Below are experts of layer 2 (counted from 0) of a mixture-of-experts language model. Rows are named gate (a neuron's input weights, with its number), up (a neuron's input weights, with its number) and show model dimensions 0-111. Each number is 128 + 24 x the weight over its row's rms, rounded and kept within 0 to 255. Numbers have three digits each.
Before each expert's rows: a language model's description of what the expert responds to; "comes after" lists some tokens at least twice as common just before its tokens as in all text. This comes from a sample of Wikipedia text that the model never trained on. Tokens count by the router's weight.

# expert 3
It responds to: Proper nouns for places, nationalities and some first names, often in tables or after "in/of", such as York, France, Essex, London.
comes after: " |", "|", "-", " in", " of", " New"
gate1:131154147115098135079096141114133159155186128130128126131124162115136151114127113126151141134153124084131092106153122110134127138144138136140178130131165143124086194161097107105133161107154151158112141140149156108135145106167095174125148181111096124107159140143091132132112151088090144126152097166040166097133125147130125151113092138122
up1:157128145128090080139144120126110071113071158171133142081093147161141156146124120140101129123140111151130108129125108116097139132141140144153106149164157120145115104100113126102111163106169073116166132143129102142131141174152133106096165112151091147144098125146105115142124130164132104138100147114106111124117082124087139102131134125117
gate2:110172127111124143126116160104117145118135113127120120174121115125106128156093073131100162131104137111165183172122134146157161124122088128137087156131151110145135137127136152112127085163188126155144126136127128135156125127095148143117152135153143103144102112127134121141158144100142162151161141108132147088185099147184132117115165146164
up2:126132123170116151124136128149150104145124072115144102128137125150121117142087095120108136142137130146130131126060154143147086095157145101135123100175126117144112109155125106147158151125128148141100162141139124166133135144127154153103149183092158093140180157133155125129110179127156110108112135146092134166138142173099107111140099160148
gate3:135131109100134150157121130132095106111118164195151088142159108110105109106157117105088089129156128084111145155157135072158154111119128144130174122117136171105146119118133133120120152117143120152125120119118146128123113099125157112126138168145134126131128140139099100115117179148154098104161127141148130109127092139131099143102079116166
up3:134116147118153097124126137130125140114122122141192114158126127117141134158126112160116067149144151156171085118084113104127130084153110099108120162117127120080143101149135094114127154195129127137172104145144126124155121080139144170126127069124119172120144116123092123168084115174164163157109104089090151157157128159146130127091101130119
gate4:153138120111101140148083076128123172123134175160131100148141114137133106133141137145105162118140074102165158117170146114123109131118111095120107120101154135137114156162146133089121134129093122125127146135068137125117113145122129116077122119099130147135134145134159158113143138137124157175163118117106142083135136147137133176133122079123
up4:130093147089171123117131132086109094105158135091160133130128130095125115140143169112095141171181131113123124101109149155177160134133127131145151141094145138114140127109147107123161097197155110099145135180148160155121105143131142132115134135142127132123076124131089100132087053129153146164112133179161123116125149154129146168132102078089

# expert 25
It responds to: Standalone numbers in tables, results, dates and statistics, often after a pipe or colon, such as 0, 2, 18, 22.
comes after: " |", "|", " /", ":", " on", " 1:"
gate1:114099116095127133161161134152110129129145177148092115094093145150096154107146129113131127113098163117100160095139159136116122069177090123111104100127157125095169114140139125162101137128115151113082123098160136131097129110106171134133123126134135134113187165122111130151144103143142123157137176128107147157112153084146150099148123126125
up1:110116143100138117120156129142087152129132128110140103120167124156117132116159113144109127158127074128103137163116110126101119145158135100100097124145118124095091095140101080137137155104068135077132115143093136135141120147157178113120098136145174116151115174177122146127102124083107186164098155132140103119121111097155155125126107109102
gate2:156113119097117146146116118092112118116135094106118122142135092126127132140135125108080140125123203111142113076146121143135121123144136134116098111123137136129100094137105100091115161155120151132123149137107128160143137138114133117123141158131160132139088099127105166068096160131117141144131134098146133155131154114158081123174179163157
up2:130141101151109150103099131134145117141134160117107043093128148135134111113116168149114169139163147110132132086170131144114116153138119087141086081151140155143111107149119122130087119119163126189113136105164176119129144160096124137125100112168128155122121144158089137166106142116110130065139118162124152113090145121173156112127097169131
gate3:149144156171158125106138144119066142094107122099124153121149130120126133157077135109107096075129097180119131104148131129136110157119118145116132101149129120134104110129153131149122153135187142099143111164156125112133100145121130116115102132119146137149076106112131128130115135081097151176119124173165147119168147074150107137097126092113
up3:127095143173136124134115174127160148149145105088133165129139174144144116172132085151183132111130084131083133141121124098108154091132147143147137140148140103146097101134146088135108098100180105138132179128138147136117123129137122133152151119120119152131173126142108111113116135133134106131121163155130105095132133105160155166156088127163
gate4:078144096167134096077158126082167132129167152113171126157095133137137101142119131134127140125174155132151112073138119101163153094128140134130143176151129107122110116164129133100111114108154106134076106128106118165104131150154149150108128134142130123140126106113118143140120151077134140084151151118134156164078113130128109134150078153112
up4:155073073148153123112126099119144104153135118116121135158103117129125085084105124072132134140078124123110121152120118124111112128143116136119140097142100152127150158092100062146108117127136123158159128102137123154134134092109125154141163137090150096141123147221153112165141136133131091105153151134075151133124173118133132131096145137160

# expert 11
It responds to: Line breaks after sentences or headings, and wiki section heading markers like ==, ===, ==History==, mostly at paragraph boundaries.
comes after: "\n", " ==", "===", ".", "==", " ==="
gate1:145111159120071169161120153148155150132103099147127149122167125106111119102139138098109131121140164124111132138128150118170117133110141134127083135129118128111124113091114139131122152171123101147147172128110151120121137116115114123163092129134118101118148130126111164112114133173157145147133146173147139141112132139089123133120152150142
up1:147135140117063136110103114146146139126159108161130086126125126162144148134123124157132119093152157149154133129118118130154090134106169160138132152129131088130125117120121144095118183113149100128152094170076157167117143135132098111144130155096126163148144166126133148109068129152126092128102157112148101163142084108081105126121158165162
gate2:106112157095171150105117123160170161104128139133106103058115161192132099148116121102131139137148086128146119133122145147120167136096154130121102097177143107097112151130122094097147103111114154092136114143132109127093127096184148102118132104123117091145120114139111127110120159135152118112142101145158144141103127120141119121159119143124
up2:164152109128124094108133120103132150066136152171122090142129136174145099160118149166083079098127100134092099128154070105130110136123112125152099106064143090137112173116119170132109139191115136112122180089139141153108079154125121083112109116127125121121127142105161143144124110135167138151180119139094110156115149156133148167149128150152
gate3:125134131075161172144118111106110110155115159134106131143143116142139096118104158152133160124137166147097119092133152116159106111092170136123176144120130128106103131096175092078130136148111116121122159102154126194122117118077140144164156152108127194111088085126146122122125110188147112129156118114099094110125071108145118139148127114079
up3:125127136146125135125171052096097110120140134083133138164133135109156137135143150132113120138114105149122161156167161107143124152120113111136146126138139101102137118171143106092118102129122115084114127126148091155082130152101097132089151105122126078120149160174106155124160089136105129129152170106096122127123127112139111129100124129102
gate4:128122140108126157117093139117101138161125124143156097119152144130145120114087149121130137096145108119101159126117152092146121101121171123159102122132109113161127156134137099134148153139110152144111127100111151099076129108147154120142098136152107156127116149126081125102118115129168112122117098170114145133140108148177107084113077144095
up4:116112123120122125136150136119134141154134124093138099098080145145123139122100131182138130163111088113130127128114053122144123116120102160138127140156132120186129118106151156163134155123141149146169120154120146154124078110091128183158128157150134146155145169105146179075136114147152164140122094082124130156084130136127158116156125157131

# expert 0
It responds to: Line breaks after section titles and = Name = headers, plus infobox field labels such as Personal, Scientific, Directed, Phylum:.
comes after: "\n", " =", ")", " ==", "===", "=="
gate1:125117109132142162114130137156148115110120156119104117131148098183146135127164138144103106107117136145125103151078166123148117140106125120106133117115123113118119152165140138132123145117098119106140177115117113118161178116170149105107124136083143118104158105124108087138122114094132155134140087173116153138156090136128137125117069132111
up1:104110093105133114119177107114090124127113124169139157085132114091141138099125132157114148088166136140124095137150111086135155058152153078157158123128154118182129084168132103148128120118141091119152131115128127096147135152104105085097121155109134111115131148122106089117111102103162136109128173137114121116108127156153134095114163104109
gate2:148142129118107145158140128169099100139128118116120137138146087091128123129130164150134126169148129146173073094197152123117120114105103130147112136141122137124137125125156131123134130085133138179121138144131124127109152162144134078161082133101129146132166106138141145120134045104115119107125120136107102165099141153174114121129081124130
up2:132153104113089104143091151152130095093098140112117144149143170091126124097100142129147101169148171162155141126083139125128137174105101128146153103112103145152141181160154134143110112112126115127101096134138148140102133134140108130113109132092102118090158130159175137179074127116101106144096168111143171122109151131143099148113144118125
gate3:116140122120124078168127125122126153112110139077103112108124111116124173146156113145161106146100131102137119146109114118136110106126174127141116123134164141146090130109148143203142138101135144166138141104151147133091089153165136131133122109117145134135127087117200169117123080150170134142129119106130078133120153122130150082126122145125
up3:110122150147117105151154112096152187137154110140162133162115147101120138150168167137138122157131127128150101113155125105088106102111135106108090155170144162143153130105098128155139114128135088096098144121156116101141112120118184080156097129149125138175143119177141129140161121135155157113128120141082132121140111097137163118122128134168
gate4:146110146118147138065124124125112138095168151141163122117117139211074139105157102128083134109142152140112152113130099175122110094091134159171136148148136160115103077165117155114136167103154129093137145158120149158140117095093134132131129133138123108142130122139145163128136143119118154145127161120122078155103181084135145163121133109085
up4:104106142147091091122193089120111141112147156120187120116152114117148102121145134141074137139099106120077134123126149102116082130126136141144118152119168109135112089141154145096131144107146139127132131119104111118093112110087129113128134148143181144171118098091102115134125112129111095144100091131101113123119129131168164148156101148081

# expert 40
It responds to: Given names and name prefixes starting a person or place name, such as John, George, William, de, St., San, often after by or a pipe.
comes after: "-", " |", " by", " and", "|", "="
gate1:133110169168078127129103144125079108156123138129101127159141126115154107099113129116172105101146110095109166144137114136148141099143155136137106121137136127097111110136121138120112119092133100155093128119117151129117133141127115178141184094141136074120183088115103136128167119112155151113160139087157131127150142106188087117125138121117
up1:122156134142120127145125148132134146075138100143102140169137133106139114071107197147132132136205109146166082158152158152128123129145167102156106157140094157120149131128148126118118131149135111083145117112124159108135148119166112107110110151106153128170159125137161118140111121146138098102138148089119162125157199130113111147125110114148
gate2:121137106128112124149124125093140130122130139184105122150122115089140121134132101101177117137153096130113092147158092108144134141115150102129122131141104131069146117140151136112141154158145106151163125160130103138152100160116138105106157118052120099087077133129137123108132124090095141102154152136127160155143110124107172104176130155116
up2:140130164137108114117126135143137129169085146111076092160143125172097129121154139127152167116106113153155143138143128137187170114182152159181150102153051124152137121148147116124126114124157195125106114124138147150165102129116134101138182099107131134139143124089098138124119118080118135140142145147098151104123128129131146178129086119132
gate3:102151096087117112086183111113148118091145134138113160119116112090143141124111102139119097142143123160154102117098104115107137098128097112123152158137124093117113178111109083163084086090156127123139122154106131152141127127116107148119109117112144144107125140115155123117127138085157100082120138104131172143134130129098163094117154134154
up3:149127116121106136139143119113164112159128087152162128124163167106124161098149139131108167089125156132135127116142101113144122128133159132154145155123136144164107088168110124159122084114142123155167137116115171132089123124119142118178099143126129138117130117115116131081111102171120121112136164160109093101167178118089089161130128147135
gate4:129101118137103139147129152186153089131137167125133166128117134121089093163125100144140094079127085134127080112163121144139160152104133154123132137107120095158105138095083141173114113116158141165137108136151131100099141136105145119163133130142121137115134135106095122179132124116167170148076134109103160130133100127172142108123100135146
up4:088139140109110128163121120127164113135120136125136184127116093128173136179150133147139123077145127112122122152120088101146150154124162123122146109125112143140090095123137127100107128147129129121161132108118157114121138117114138138168164127163122084104139086138156114109130106123122134138131095166102068090119124199081133146089125154169

# expert 49
It responds to: Newline tokens ending table rows, list items, headings and paragraphs, especially in tables of results and records.
comes after: " |", ")", "|---|---|---|---|---|", "|---|---|---|---|---|---|", "===", "|---|---|---|"
gate1:136127138145129149129128112169137120111129128092141092134091156180155125144127113182123184092106180126102137102135132135131152116108109104154111123128113131112174136122167181156118120181149156121136133136119092124124119153120101192144138117102130116053083136101149155106132115122133131154115151122117164136156108125168153125155136143085
up1:164129121080113112132116084115148125140110129091117130148088128147171140156109059120050115129166121165098135124121141146161136127117140104149153126137146133096139120175098159129153145134153171141113158147115115105186108123125156148115095114152085140079134098139085082116102126121156128121119153111110103134131092107104123113164125121135
gate2:114143173120149138133134138144127123168112073156131147127110104121157135139090123140078147064130147102104146152124126114131112114109168140151140155137137189164116124152098104136138136152167131150072158167131147138117104153107159130080101088086111129150096091168102139113096133087122134147117094133120123109155094130115143121127126109151
up2:125100078156136178197088105127122128126112126098178099099169143117159106145121095146178117101124127161118130142104137138176112112133102144145168136135148121115135151130176146155128155099090135104111096115157142146142144118178115131144181131137081116138146138129127127160138088126121074103124165144120100136102124094120134118118138155172
gate3:139133133163138144125139115172121116103167147171110124131116110169114157149158149127152134109122146159121096101119164127121130128147102133137112145142121135148080094143120143114146150124145139107113143089123143116114098137136118110155145135119104138130074089131110131111138123130076165108124142131086129106138111121117105102133120165094
up3:090107084091145131108213110115129117122150171094138113110089161099135151106182142076100150114123149135131117124115127119114122137120116135142106136127124099114154100130133164134139106153149132109103132168154119166137114127126129081144150115106129136088160105108151132106090149110113115091144136117135108143156144122095167116179146143118
gate4:104105161137114137135161161144109120124098153126173143103111146161140128146112122134154141101120114136121110125143140153078160141080139130122140179157170107117082152140104177126124131083135148108139137145111094129125140155158117092137088142126144119145131137156131166154131146182117205121172123118136102121140137150105146169128125122129
up4:196132138151101150170109122114075118088102131114152127127149112126145125167104125091116079162119104141094135109150127101162077146126118164128104149112146085143125127118106159121145139148094141105147170098101112141092138178127092130110126119127060126138146180140139124095149099126113108173151145089112128122111126186108140127144185167113